config.toml
n_layer = 11
d_model = 320
n_experts = 256
experts_per_token = 8
d_expert = 48
d_shared_expert = 128
activation = "swiglu"
moe_layers = [0, 2, 4, 6, 8, 10]
router_score = "sigmoid"
normalize_top_k = false
routed_scale = 0.25
balance_loss = 0.00949
balance_bias = false
shared_expert_gate = true
init_std_router = 0.00655
lr_router = 0.00117
vocab_size = 8192
norm = "rmsnorm"
norm_eps = 1e-06
tie_embeddings = false
optimizer = "soap_variant"
lr = 0.00558
beta1 = 0.95
beta2 = 0.95
grad_clip = 1.0
batch_tokens = 131072
seq_len = 1024
train_tokens = 542000000
steps = 4136
dataset = "wikipedia_en"
Below are experts of layer 8 (counted from 0) of a mixture-of-experts language model. Rows are named gate (a neuron's input weights, with its number), up (a neuron's input weights, with its number) and show model dimensions 256-319. Each number is 500 + 25 x the weight over its row's rms, rounded and kept within 0 to 999. Numbers have three digits each.
Before each expert's rows: "gets" lists some tokens that make up at least twice as much of what it gets as of all text. This comes from a sample of Wikipedia text that the model never trained on. Tokens count by the router's weight.

# expert 209
gets: " the", " The", "The", "the", " this", " entire"
gate0:511524520510546456509474456512544500494517482491524481516485572473508518499511480525539535477435446498437560512524525490535474484520517504490538512450468530478475503530484495520521510486510478
up0:508510514546541466506489505509498495495466492491483542539463547497507502508479498479543534514455440511461547503509510507526498498493564537521541468477454502540503510490522473493495500523488452
gate1:504508497522475526513530565501507479480486503499542505517476522530542461483526489479505528476494495484476490478473478488500517472501533516488477529488529493549505475460437477521514552531457493
up1:456512497501531472470480490545439490526510503475517470487491516504512512533496465498505530470477480507519520499509490498525483530494462523478504472540465518513513497521546534496500471473479513
gate2:513495469537511487528482526489504510483530460463486495510438495487497503528502505471481480518471493512500495485559529510488502558541514493507515514510475497515473522538488462492455484554545515
up2:490485537510498480541442449508488521518499490506505499496491551520519472487483526497487530524516535471471522485476501498498501491485469527472526544431504511508493513475491486496532538501482518
gate3:511504472487471492529478497534520475482533483486484494514467456526473520502524529501540455505515488512505467473532533513425538510516488498469560492516498519477480505515519512508511447515552521
up3:495500530463480525537488499506505462449494502490499491526481434552453517494526496519555477514508485487519477472526529509462521509502454525498544503513479518477497502527552517486505469499551496
gate4:499527519479512511517505462455540463507486515515498495491476489517479486493524477456472489522522535510533508502522523546463549488482492513548536480508487506502504501516506508479475508506506511
up4:477478459511550488490490491513505506500491458510496524508525503504495490527492541516499488507519468512494482510508535502473524513508538539479485483516493482490489461490504524539495474508486505
gate5:523473508483521506471503489480524479477495513492532499517481488497519528545489462499515500509498527510517494531515476471481458521500526543553479522516493530459469461482495532509510488482459531
up5:471503494487528519470498499527520471506470491463554504518492514483542499539509506507532534515493499491528487548495502479489516531515543507512493501488472450502518530499488471476464544498514489
gate6:459531517495502466493486508516468461502514517494497468479479516469518468501543508483470455516538537499521490445507509520494541494484496481546518495537489488500511501506500508473538490502524492
up6:554522517500490518497519467532506464517522508493476508540491558501500502464518540529536557468457484519498468523491522508466535499466496490504534516522494462491505513505515508501448513463520533
gate7:446495525541500506495496490481506425483440484518510495531493504518526479510512477493544486481514504465509469506482464488453511478523446483541529490520483484499496534475501478485473482498530494
up7:504528489487486493523519496515477529489537483484478483499495483462521535495468506468479514506496513488488534490495552497547532537502550490482474511516501497487543509512487493552534481518447503
gate8:506438441464540480504537517516498453502481546506533496475486514491536483486520508474531521499530467523519504462478455476484437537492494500540503480499525503467465540504513525475567512454495492
up8:521538506502471538518493515513482566496502514493458517501492464480511487525516466516464503483448510458468502499494493500536543492493511459499442483472475521504509529515532502534502514523511473
gate9:518515454492518476479481523488502506509506538444498519490469502444479531468501504479524475480491517482478541515536517502492536486518484498493481510500523533519454552523481462516483520466512493
up9:506498448502463491481504515500486521485546479466478499506503515471490490487497542448519484505497505519473541526534492520428530529436503508505516508448479528484491541483496488497495505511496512
gate10:541495473488495505517516543469514496492506491521488496515481488473510485502507487467517486460497566505523521462474458528550521471493541480514486488494536497520496523530518476477506468505426526
up10:471518538511522512507477475539484482504472492487526508482510499530475519515503533522498482556522464487467456510509524474449465541524469508504532504512483519445511473460496485504508510492560478

# expert 78
gets: "\n", " ", "%", " —", " for", " Votes"
gate0:506513549531549501526453506500463470471479504485491519530472510508481529528529473502564481486482496504508484491548481535471448492536479484519529486474471516510485460503488496461548491498510464
up0:507477440488492520489521466492508532484489499523456473494503557495505513466492521533475487540517497508476532431496525459530535490501501516482508503488521508500488510470539498526466527515490512
gate1:509480520514490488476448493500462520527526502503496455507490498490498491541505503479472457474490527482496458497474523489482479534539483483504505495558482453470523513517480509507488475494490488
up1:497514527501470502515441505533497544536520486483493491499548478491493505527472491443489485511503480507487508505497534493483497518487470509514520508491489443494465527505537494496486511497495483
gate2:502506545497509500527464474486518542480501510514503480524474482484473530497503508541483501490527544498487464505496479497469477501496498505550509505485451531467511542494497516491490487494512513
up2:519559555503528505477523511451510526490513490540508451505481494457508541484499504519504491498515523545486503470503479495485510504480477543525516495519490532466486561527483525538531473484495518
gate3:513490494555503499498500502495472489502459519477527502520483434515507478527496479492541478536508445526497519464452523500479502458460553477531531509473500525516480511529450493485481491510490496
up3:513509471464493486485492513475500532507514508514484529504499562531502506468497494506472499475503559501514457515479480510509540574526486520512442463478488488532496504511523492517492484520496478
gate4:504461555520509506513519502462474462530528480518467457535474466506519504459481485481452482551491496525533462559526506493483496479500494507485482549505507500498500498489513522514490484509550469
up4:517514510497502488497502484553527507523470489489520543495502548505473501531491535526506528494494516482508548507451473548512517491481539492539535508481491502510517516514494488511529500500442516
gate5:538530494518468511521489444502528498570485480482484503490481546476494477469503529477482476512512544511493471470485528511502526520540482519500518507489501481492515504465511515513468487487489519
up5:468480459470464524473465544476520458483462514497512512542537520517524487490516478504542521480493517472445493496525526523458523476494527513480507539464518468523482531571538487518504511486505487
gate6:477459533519518538512474526484482456518495505479472521498461484500455482510506525493448489524515504460484477567489524513445544504476528497545526512521472474498500508468510473449536464504471518
up6:524512487503529474460520461549541533495460489523513479480515481498503529501493454538517538450465518510475518461495467475508504500487505502502503481530482525532521494501496480530492484469501495
gate7:474521448500483527515488495467463533529474460465536492483491449535506471513540501512470534520461569538461497512505509545499533469518490522510511498517473460456501488526509495486548515469517531
up7:463465491470539511503455478472459482511563510480485500514514495547536461512478511470462551518496440481529497526470506545504492511506488478496515484498503486508486517538445481512476518557496486
gate8:504509515531479525488493498500488535497509480509476488481537512438514464492521520484506485513513536535515473482538527503468494512469478505476498433472513520546494488506502507484543550483542524
up8:500474477444486529490479527478469534482472478499520482481499491558466514465492502483518510486478542480456530516494523475512469523448476474493538480514489543464498530523548474517524461503489532
gate9:531531531503489504497485504469474507476505465481504488446467499510516499480512514480440464502493549519491491522491468527504475514440534512513553507500520500474540547526534490482529487473479486
up9:533466506513527476512508482518509451518519521491498534511509515473526506508447519494541498496498478482479478486511535459493528518535462525476463470503471486512472500473507468484468485518516531
gate10:513500517522478512516524525542451503499509515471505510512517506519476479491462504498474520532491491520504482494482526530496511496497485514507532497561460541493522499472522488533524511498509496
up10:525470517498501472521485549518470471461490479517478516496528502458535507476504492487488528512465507478484504480446499539536497519489478482497498536504501497445466450512477499530529521536502493

# expert 135
gets: "6", "4", "5", "3", "7", "8"
gate0:461478522513497531496499485503503460493489488540541536511503516517504450504505523503527472517497497536547531476505500460519549518544470477487478526497524512515498479526493394483484531488514508
up0:482492532488483501500494485493487469502465475521523471529517482564489440514509521510494462495474532540532544522493496484517475466533472513535515506498509517477499531507472448455473508506464479
gate1:478477498490503525491460492533544444503511486511443525469511504486508483499534518486496488538510483489489513508490558487501508486543482504523500548502501499448521493526485452511492546528470517
up1:506482535514499499465461478533542473458507508494471470493510462490493500551517504518463492505552502508522526487500525520472468489515474521531483581517490516486537451531527472529481527535543521
gate2:486485521499490508476497481506497447493465472506510515495448509462505477531492499519479484487550495490530507487479498477492495490495503530528523512538510545491534481478552481504485517478514498
up2:507519481466499515542510508519509454474558498515497519502526439509484540469501488514575487530464498488469466506489537500518476521491506547494450509458513469504487499493456474532504573484514466
gate3:503523547474490495456481496453502480529468477500468489508513493523496497511492492524457466509478498457460549488506473468511512544482490491517500497499476434498507513484510510522506501496523525
up3:498494509448488527505423537476498476520444523532475475474504508516497529530515484511494498512472518466470524527516480483518461507481525516558517490493481455535528518481531533442465508464530538
gate4:534450523481523466541453495529490483506515522516490501460496467499499472505518518513539484535515487489477490493434504497461458483476505502521488508505490498492555454511521524516520473527507487
up4:499511477484526466443495506561526446500506493544509520453508536497541510529456457503491499478522498519450472485548460497501456480474465499553487487497493481499472496496502444470484503503497513
gate5:423484513508570477463458521512504501460537489516511495518514496496500516508505484493510500509539481491496493490459494519512518502505484460509523513534504536524534456514531483509518538535508492
up5:471476479496489511482489503493455390537476520500475485472493520503536516521463457453495452524507494493503498488547529474506523516466507511488496522515477502478469513496513505515481505497488496
gate6:532528501478509482515538501512495516459488487504482512500494479504516527514534506533539460562478443509484507484545471465469503487502536495474450493493477528490464493523507476515514519503474536
up6:488471460490511530525504492478482488475515496495534532441520523479429500553507479475461535488502524452485474477487486505520482550503497515503501511529496485502523482495508483497516513504529485
gate7:539492470490511498524502474532499545477517543469489480509491484485461541468451517502526490480486517526474485485485491489526510492577506505475492490469511480507512446530508491518511506479522529
up7:466500508560532535467504502505487470525499496560501496462497533508558475517546496498492504512527479484519495472507488486488529497460494479526512497554509512491503511517460471477486524520460490
gate8:525494462475532502489458517487481491490478494482541529516453505510506439496480541480485445468510544505538557465480495501514513473492483485494483450496492540529533502502563499450515539516496581
up8:542490432481482485454477517532463451489509542500494510523461475526518465475490547507493471501480504477517489516463485505515530521493522500483503462491528525530513463517519516467498545542480529
gate9:533512526492507503506477468505473537490490485474501520464499506488473498506504491486492507569491493510403503523504536522488492506531491486499508470498485478525458485495471463523468539455518484
up9:521476495509451490512499513501483471512490472533486469491506485488473526505528487454484547502492462495504503515549518466533517483485475542519511493524493509460486501475550522492527479536461487
gate10:501466525530537472481497450541534487487478483473518503507435536540537442506496508525525474493561492558516537474508479497489488477506496506488533540518488549510509474522516506486478515486522525
up10:477517474485481511497536510483485536521467487533513507469507512442486487532533485448457494474475507449493481522546488460511470505475528507521509458517474485481491541466467488545546484518499520

# expert 190
gets: " ", " It", " it", "–", " (", " which"
gate0:501471498489526476532467519493514494515526512470501498496428528484532502540531511518513491518475469490503476536521526484506534489536518515491475528514506494473456529479533473492470516496490550
up0:463476485501525497489473508506474492518520476512478455531485483466466468523467489436522539536539474448454524553483505494515522457494503508549537546543530482473493495525536524514501472493471556
gate1:526499496473468497519480474481515511479498502490513562486493508499454508483511469498527434500441484491492477497514519506510506504500468542526512479566511440536474483512495535471524495449462485
up1:506498463477480482463527456506458527535461486459442516495509429502527463541527495493530523533504538489481507444541448503480512538492565516490524498502493539471531525500490470481508500475528499
gate2:490452510459512506493511495520513471514511562482465474494500500478506519505454538426488511513465511517522515476517474468515538459468526471488481554499468518499423469461466489513510494519443490
up2:519541473495468467519514483521501523513487462509546472494504484490515504507520500537501515514510495508499509525517488523535527505506449522470559510520526494495510534488539550483483495489510455
gate3:492473529478517513490443482542477492494510531482456499496503435493497503490531522524496509470507492523520513512472520503498491479514517555523527483503522527510450468506526533504536514486493517
up3:527501515505478519521499507468541470479485486510481479479500491533470500477552467463480521512528509504528498493501508476507494531501505536495505423548541512538497523453508492516510494519528522
gate4:514485509504521512497489561494490466463503551514497466506488488504544521464558489521549470478496475501479467517467488547509528476521517511527517538479533484480488508536521500501485507523558544
up4:516474526532517488491464541514464489517478543496516480527513436488540536445517501454518476484527462508525506499501481517489500485472546517558521493523497502533490482534520507471497490545501483
gate5:460502524479494493488487502479524551494547531479491516505467506533490463478484472514531504451502537558515460518484471518503469489526467486507523529506509505532523515492480493453457490440520483
up5:491473499481438525530543506490501440468487480508472470526486500524509520473510505483497540540470489458462525497474505487500560533455491519474506507521485469482510496497492484531520517528494490
gate6:500515498500534499503502466490506520508513498473498497493461547511489473450469482530496490516502499459526512532472495504507478511482527487482500547523481446497496471485468484533477502479494515
up6:494527530491457494502530495523490501510535492508507544512546490518509525526498490497511483502497491544469514476479491502511517537538459545509513478444509548510513498533537516502533502538482498
gate7:491511463497472516528470498474501474483499506499477513519462503445532498464518558448489501477512537488505469467536457528493511487510520430478500502526524534518503480496479512445495512490468523
up7:466521530492507516525468523494552539493521475499499529495536500497488502524462489534552522491514498512492497549468497510509497555517493521507495519506516508466491499475546496527558489511501520
gate8:506517487519485500495486526469493460545504506499492505513463535524506538493479514506528502483512482445483399518497517482483509507525514516494471483487494515529488490550498459496487515452506484
up8:504508524509486482471541488542479529475539482512514461500464478495525494484527464515538546514467481567542547471482470509517508522498503444509528532520504485466503506451485533495512457532509525
gate9:482492502499496553512488510494474508457507547459541517524475462505536463507483506494523479444449528547524459477493458468510510476496489492518487525501500502483529523480547499472509516483510539
up9:520492492509460540512467461493448471501445503459489487465514496502498498511483502517457502497486547425508436565547512495509518482472455505502554493508495504510529485521473519504491498502469504
gate10:507510518503536470493518510491503484517479509509487487488490496482513427463492496469525507483473472498526507523490426499501491465487508474515540539501485475468488514507491482480492485499487502
up10:503516526503534476500489489464479453464486494502507450501542536449507443488469500445489495531466536482495504503517442548475467481500518490510511488481509444479474491496539497500463477479527503

# expert 161
gets: ",", " ", " (", " Co", "/", " P"
gate0:540473518493506503507518467492503546481432476518481547466528485499523516503495528536505478525527481470503523548480495494470534495564424474530515496468507494501438554441464502515508514441522521
up0:488501486528540486491453493483494489496500507512509512540463517533519494456488480472484509494488492528489489493500539474533488504477510500485504547494518532496515490501513495529516481553500475
gate1:461471474502495489508494528505485554481450539496506474496482434493463443479481549503507493489513460496549505464545482518505486481484456500511532490476513542512502460530462494490450480529522454
up1:442543496524430493482494509472505497524467499516479499529504473559461461508545501506487523489496521487500492515485492490521478502466500517484513508485512526531500475478496494521476523517482489
gate2:475464504486498502527495494541519479520530517498510536501496515545491485467551507483519491478535485506501511470526503521489506510513494451516543475493488489481545510496546507475456498480516512
up2:509510453489480511520464489495463496509445533520483507496525474476515487508480507524428503523521523480463477507488485490517496475501524501505506499520519516524519499517494496510511502465500515
gate3:494500499461462486497483504513496460486519504509488492469488523495506503481496481505498540489516503496491486517526467512529523527544513482490523493501499524494462496525458513426491517471524529
up3:522491507519526480499530500491523525472488480536561530504552515487480497539499483541524467499508502517516530518481526472476470505455463530506481520491488512481504520485494479542476493535487471
gate4:482522519480505529532509496460521520497461472502487520510519503490502434458535520467545497533507498498472483521492461485503546497487490479469549527541542454505508531501495466491575529478514517
up4:517507517487502508459513473512483531504529508517495451522510576501533524506486475509475500496479490524501530488555501498492518502481531458475487494459493510483483489494488509495463502502473547
gate5:546468498503499488535511493503509509523523552498468515482496454495522490492502491545450529550483496515469530519490497460525468487529502498468507482541497513515498577482514476497486498504473526
up5:463462496476532518498491495541516432544529530483504543477481464496495500479460516527495500488492531468475473486476473538506473493505481506488539474548470509531513509488533449453502455513490519
gate6:471482482465476526540518489482498506520515531496497523465513487504515494499486505465514517493488518528443526520516465506495521482516474481521497521509483521512471504485509523511485505441481521
up6:512505533487478507457508449489480481504451499515537497458478453466552538518461527552474520508492510496503482451501484500516483478497482535500521544513521520511450487499502532477462516462472517
gate7:505519516519530503489508465468506496491498502501496522496479525495495477473508505473487519531542503517497499495510502511478562489498506517491506508465493519461506541501471450518458559507477452
up7:487519540481522502497473567478504525541519456511498529501499497544479522524509486525539488471524507522523467543509510496518444475488534509501491468559499535513512479485495491502517503507482489
gate8:537452492444515474517497525523503530474500492500473481523481486495491517511499484495497490534538484516497547499459464559494475485462519486511514464517482517492544515491515494474532437516532520
up8:527522466470512518533531561502453522491548487544498528496547511455494527485494507479468494442435457532446460527503537526505498512546522507482565503498513488511505513503504509518481500461513555
gate9:503451545479539480513486494471498514512491519467455521506427563530498450521530456448533531508557520522509522501495519544497503494501543521519482536539484534501503522523483477503527503501523496
up9:513501474501540523487480513503496473525486459489514491500524526492470479488482512479521514479500533518474503523475535480481480480503508485514491466495507530469537482496514467522501518516532466
gate10:510527449462499489480517450497515494493525540482490484482489529468506508555462430499514487511474498535551450524545506482498497485508518528466491460443509474487485480479484575524512536492537477
up10:483480551495499492488499514542479492533494552496529485514553496484514518501471501527491484495525528518495520518457480485523484462436476548478492499502478480503525489547489486554505491487467505

# expert 137
gets: " ", "\n", "ro", " –", " Bo", "o"
gate0:558542523487505470469473500495520475492459498478450541515502463475528482529475527518545489522471480536510473525489509500500492480505500528514492483486531503527502511506515493528577485462501493
up0:481530521516486472536502488472466509500512495508542484547483531550517497475474504504504494510487509516488501469478459531530489481480520528468487510487488522474457485502534534540513469526475494
gate1:501527522510489427522519488509489481499490506512519497577465459499512487514522498491475497541482477535478480547522479512482515489539505476510527496469504502522480503511541488518524503515486499
up1:500507487520490522450483540467479480487508509517477527490530523505530507499510483497485510453521533476510500475510528486526498495490507532495516530520520516461511519492464522517480478493497514
gate2:468504476526479494504464499468509467487474485484505491469486487540493521477504486471519491507458509538484485490536444520499526493512518513501516550488495541522435532498506540476544535474513500
up2:454474473512503445517499508476526477493493515511504514491493528541488507466515527473521463503493524533488487506499509500482516505532508501486518529514510489483471529471497479496523510488529528
gate3:508455517515518520492497466498537494525487476502486452509489499531524508521495495532501520522500515512485472490483473552478500453485553534481499464495532512494501491468511508518558509497532505
up3:482502518486550481527487537524530490477513531515543505520489478456521472533456506472476530504439474488509498493493440496524514493491493457535530491514518496499547527459521495486482527507514511
gate4:481502491497509490489510524539510460551517560508455520538475481468517497486499576467523504539463487518461511510500510490508526475545429520500512494480494504500466505517530468520484510514500510
up4:516468523492501516489498482474548508552504518519477507527525489485493511485516527512507489507494469461488492514505488539496511455523490496515463500545476504498483495462489511541534490508483536
gate5:501486514477496464455471505483501458513442491476465482483489483562476545500502467539506477479511579562480474500543498501508488513524510502484483482490485543500496502469495551495494502472520516
up5:530513487481506478441518503508519507501485472523468505501490509495484546480503501561496518513492550531496480513524493487518459514527504473491503491485501489500504527504464496517483483486513520
gate6:489493520510466505488524519512521456506489479513520467537541523526478531502469487518481428496511513502513493493512488532477493481529527458478517531457496527515534466478483541535478469495521541
up6:468526474500497520469544531478535481475494514502494504534529503507494510502495514513477462534496472474508529497437494521476510505545529462507528512470489528499514477455446528539457483491521515
gate7:475499460474465407474505537515489483530484502495480549470496484477525485512477529481489534499416523478490466498509475498489473457492475527491492470507467484510477496534449501529476504501507542
up7:502492520504491510478472482521481444524482513495488513549492529504517560485507508518501542508544463531509504501548492499521496485489517501489493489492468468511516498502504511477469516533444496
gate8:486503513447496483466516513496527446505515507494552461492500511514540479481521515477493474534471481511478528522495469480502550491460506472498530474518473532500484524528515531514537461516510509
up8:515480486522513534456468514504512571509512501540491557472498508490519531479499464535509495469488464543545476499487512540535467513523533515487530493509498473492483504501540477469525498463512511
gate9:496478486515513492512507506478519525509525484470509534475507457497476471509462504535491493526503491527491483482499506481517512499492504477499501513509497465501527547553476538484493497498551475
up9:471506510502474513491529520489505563524539486467510527479536451459520449531478501494477530494485477528522487468517469456528498495495515477492487550494513480516491570554473534494498455507527459
gate10:496491479479505541481514521501519517557512479491469483531530508505524490521482460529499482507505477528533490493469472471485515505468531471520488491521497529459481495512528476505494542488506522
up10:493513492473505528502523517491512495531491515475464487543529516527504477510481494509482490514504535499515480479473520487484526529486521506498521473531528517473483506518503484526501566468517529

# expert 175
gets: " (", " Me", "al", "me", " me", " dis"
gate0:495413516432528475504496453508506479477459554521479470507479473496509519502504522491546424467477496508493457492479467530501484476494477494511529512535480507494508533493575542458499512480518432
up0:500489507471546524513493487492497500471481484510490499490546475487539491510473497461541484459509464508476472514506490478487520516458543530463474488449516519510477560502482527500523549507527489
gate1:526504463474522498456503478541491521499497522523472489490453526472524485490508485495459502477467516508470478507493491515494471507519489500521503521524490474531527484524503453473511515520498481
up1:495474473464453497499472483491480475513482536495495543520550544495525503499467482504474492522482495468469493467473437480474502520428494488487519528496499481511542486491499524538513460540509497
gate2:495533503469511504481525475471493446511535475488458522485477505487483499494503498471475510505452513495500472533515508530479481465471489505515486456479461480516512472516526523466523568497526500
up2:460497496498496484495550480475527486479513478495510483506505508534456491491523509494491528499469491489490499524532484527493500500480484479505520488461492515505508445520520506448503563465525578
gate3:473516499497512551484477496468510500496481570487466509498509464504518526463494505496443510531512501491541476516463478461463524471502526542476469514525506517494522493490511500532530505439503495
up3:479482534476479534542446488466519482482457567492455491473525481486493504497532448499503480496500489486524451496483490485469486455495495518474512496531485535487459494503523492487512502455512504
gate4:488493514476527486545472515527509482471502484494504527522498504525522510460523498501516524500483482516477514472482481450463483491498519552494524497542506473473497503554504522476452477461539487
up4:455491496493499487512482502487467499488478516490501523506451524475520502488512558497506517523519524541462540518477513464475510480517487515470522488463519503470471510478469543488501526484552502
gate5:488503469505462498501508515470508521533535508468503506509467479511475495459509534494504540489477515534477490529485554452518503524479514529515461481526485523453459514490504516480521498506482499
up5:500476529540509515498507525498483488521459504507474484504508470511464520506515468498492528549499492492510550543449505440508550536525537488494498493475509496453561478475515548484513447481494476
gate6:466466508506481487473484506510518484498513497506528505513501463511519493474468517474486471486496441522513508500501495446535504479443502485515521500497505509454468506473502534502511506481548533
up6:510548499526488536504515502535476485483520534494454524474475512470477583486548519511502537488537545477484517489480536497495529513496486509511478518493499460480524515503495526506489525493488520
gate7:531523491479516442494499483522501514494509483473491504571448502494527537506517519477545468515520518528506524491476486472485516481515501532497525513493489458453528503517500496531520482464486514
up7:531469508479509467499483499517515495546543561541492473518466500496454538485486505497499533469491453494505498493554508502519499480520518483520476484476502509457500500511542525481472518454461515
gate8:490465502555538472486527501490533515501515443483529454498541507487507529536461496506508470485518472493547522478523522494483503464480476464473515487536475511495494475498513501510497533521499522
up8:507520488508515502436495468489501497472513475501552530509452484508521495488487482470509448509508502501549485490519508470487506502474524454484540484514517485464554532510484493488480537505528478
gate9:477478477488523471527467516467497488534517499501467529501484484495514480534462470499499507457515477523481515505518513496506498519490536512508517510496492511547506527517445496503534504534478477
up9:494542426521544473510460532454532489512493452458503483484524517536504506506483525471502500496490462522467484521481497451519473492508509489503508507473521521503463541518454521469514511483485524
gate10:479527516502480505522461491491493497530477532489506508460484507477493491429538552492495470498499502486489473505455527490527509519496502451524540518488475536476532509502541455494539536537489472
up10:485509526502491511500529477506500546511462548501523496463485519462489466458508528464453481510495517530485457489464505504548458531503545447521518471471529524509519500548527484502507509513487473

# expert 187
gets: "\n", " |", "==", " =", " ==", "==="
gate0:502467477513473511478460505470500502502509449471486439504474496475534505497501547526527504539507517543538489485489506531499501498493513551538487454489466526490522489502478526490508470493492488
up0:498499488509459479448473501487500487503552447485479470483488483494511502504506472505487488522503480532504501493485483499505483533464519542546496462504474527501537501510502491505512488477492497
gate1:501484472520496531468483511541492477501531517487547457497474543487518493518525498519495524496448477471460527483505538472468517543468523464523473485505486530500467517542499491471478476487499538
up1:518468485456496528497494511496495500476504503508543467510486524490544483466540520536434503529452499527478529485523478514486487535494507505522467505461503542507455490547494496476488516477535513
gate2:522487509502492489467477508544503478510548450479508471532458497519510498452526517517500495519520547529553518551537521531475476502508484502531503521478491528504477543473500434496510511477464512
up2:489474513488480498500492540526486494502521430484518486555495467530535503506496516524530483494533520536571490536528482512497462516516479508506507546504492545492474522486508439488535486481528506
gate3:486523499474488490488490511517460479528500550484451480477509496527510490511477518471450510484466502496477548525470461473492470515474457474499509487490456489498515518531492478493498451502423515
up3:486479491492536459470451511484508508540510465497540511510488490527554491530547494496557466499514531513513443481516543482499520521509526487516498458439490516489515523466464464478538509456540490
gate4:502594576524501477477495497506507486518500468455479518532463507513499497517458516465492459539501516486515464543492502487475487482510525499533504477470481541486503485502491465543501528493529516
up4:495494468493507495503506472488516466472496515514507534535510494486464492480535500495519497439541485476523495479500500499532501499513470552518502499517493456508474529460507516441447516459496518
gate5:485532531542512477458522510531520466509476496497490502494498503471532483501507518482481461516530505550446459493495495500500490479513503490506506498521492480475488552503530474509524475483505472
up5:526490487533521479486496461516496471464498504490531522477510478486520516553494516492497453521524467544525444514520520524522492538496478503492479478488526513512493515509522475466478503491518517
gate6:486448511464516556464503517454485467510527564455530540474463523505523496511538452526508501498459513499492524497407523462510511446480530503540508511525470483524516505508541524545469478494508473
up6:525520520550520461537504460542541547488465443524488497511502467510455518458457537478513490482528455479486461536502472534460506511517499510493497485494488470462488486479428489466560488497486497
gate7:493484470521491509463495481498523465540545532520465498452480501474505475505499528515503490509468478541517463519497495466472502461424467519531506468487500536504472528479531509474491481494517492
up7:527498515531535509497506479508464504473490510480526535495487513525456532497512509478519459500520505462514508519490511555509510512551474530492477482473450511464514466478483484505460544479520499
gate8:481501499494515515506504497542546495493499466472488496520508527497492492473492475474496454529472491522540503508473480469502509459498536567486509486485504523487487502464470504553531479495486490
up8:462499533454527522486494514473497518460504516497503539503469507522510525531500533477496476493520468478517496496511517538501477542519476486536513517508520485530493474529538516477518478500511456
gate9:468493490469478498463498441482502505567483538490454503476486533506482518476475519512488515545506465497473502523470508513501495465479495506531501471523509543457499493483482502512532574483485501
up9:556486506531527507526498511513531478454500517489505540531479481509535476502504500480508478460539507494505485488464524503473544542499499506499505461478470441505476520471504479537475475479529504
gate10:554464492504507551444497521502463485545534557478532471510483506470489481494506491504491457497478466505506502495484471529498481528509498498503499485484440532493534519488524516480479422473479532
up10:492444486515507543462489538513490473527511542492554476510523477529447446485523511506560490467496479533551482491557498516516457541511499481502488487478426503524500485497505503494525485476486465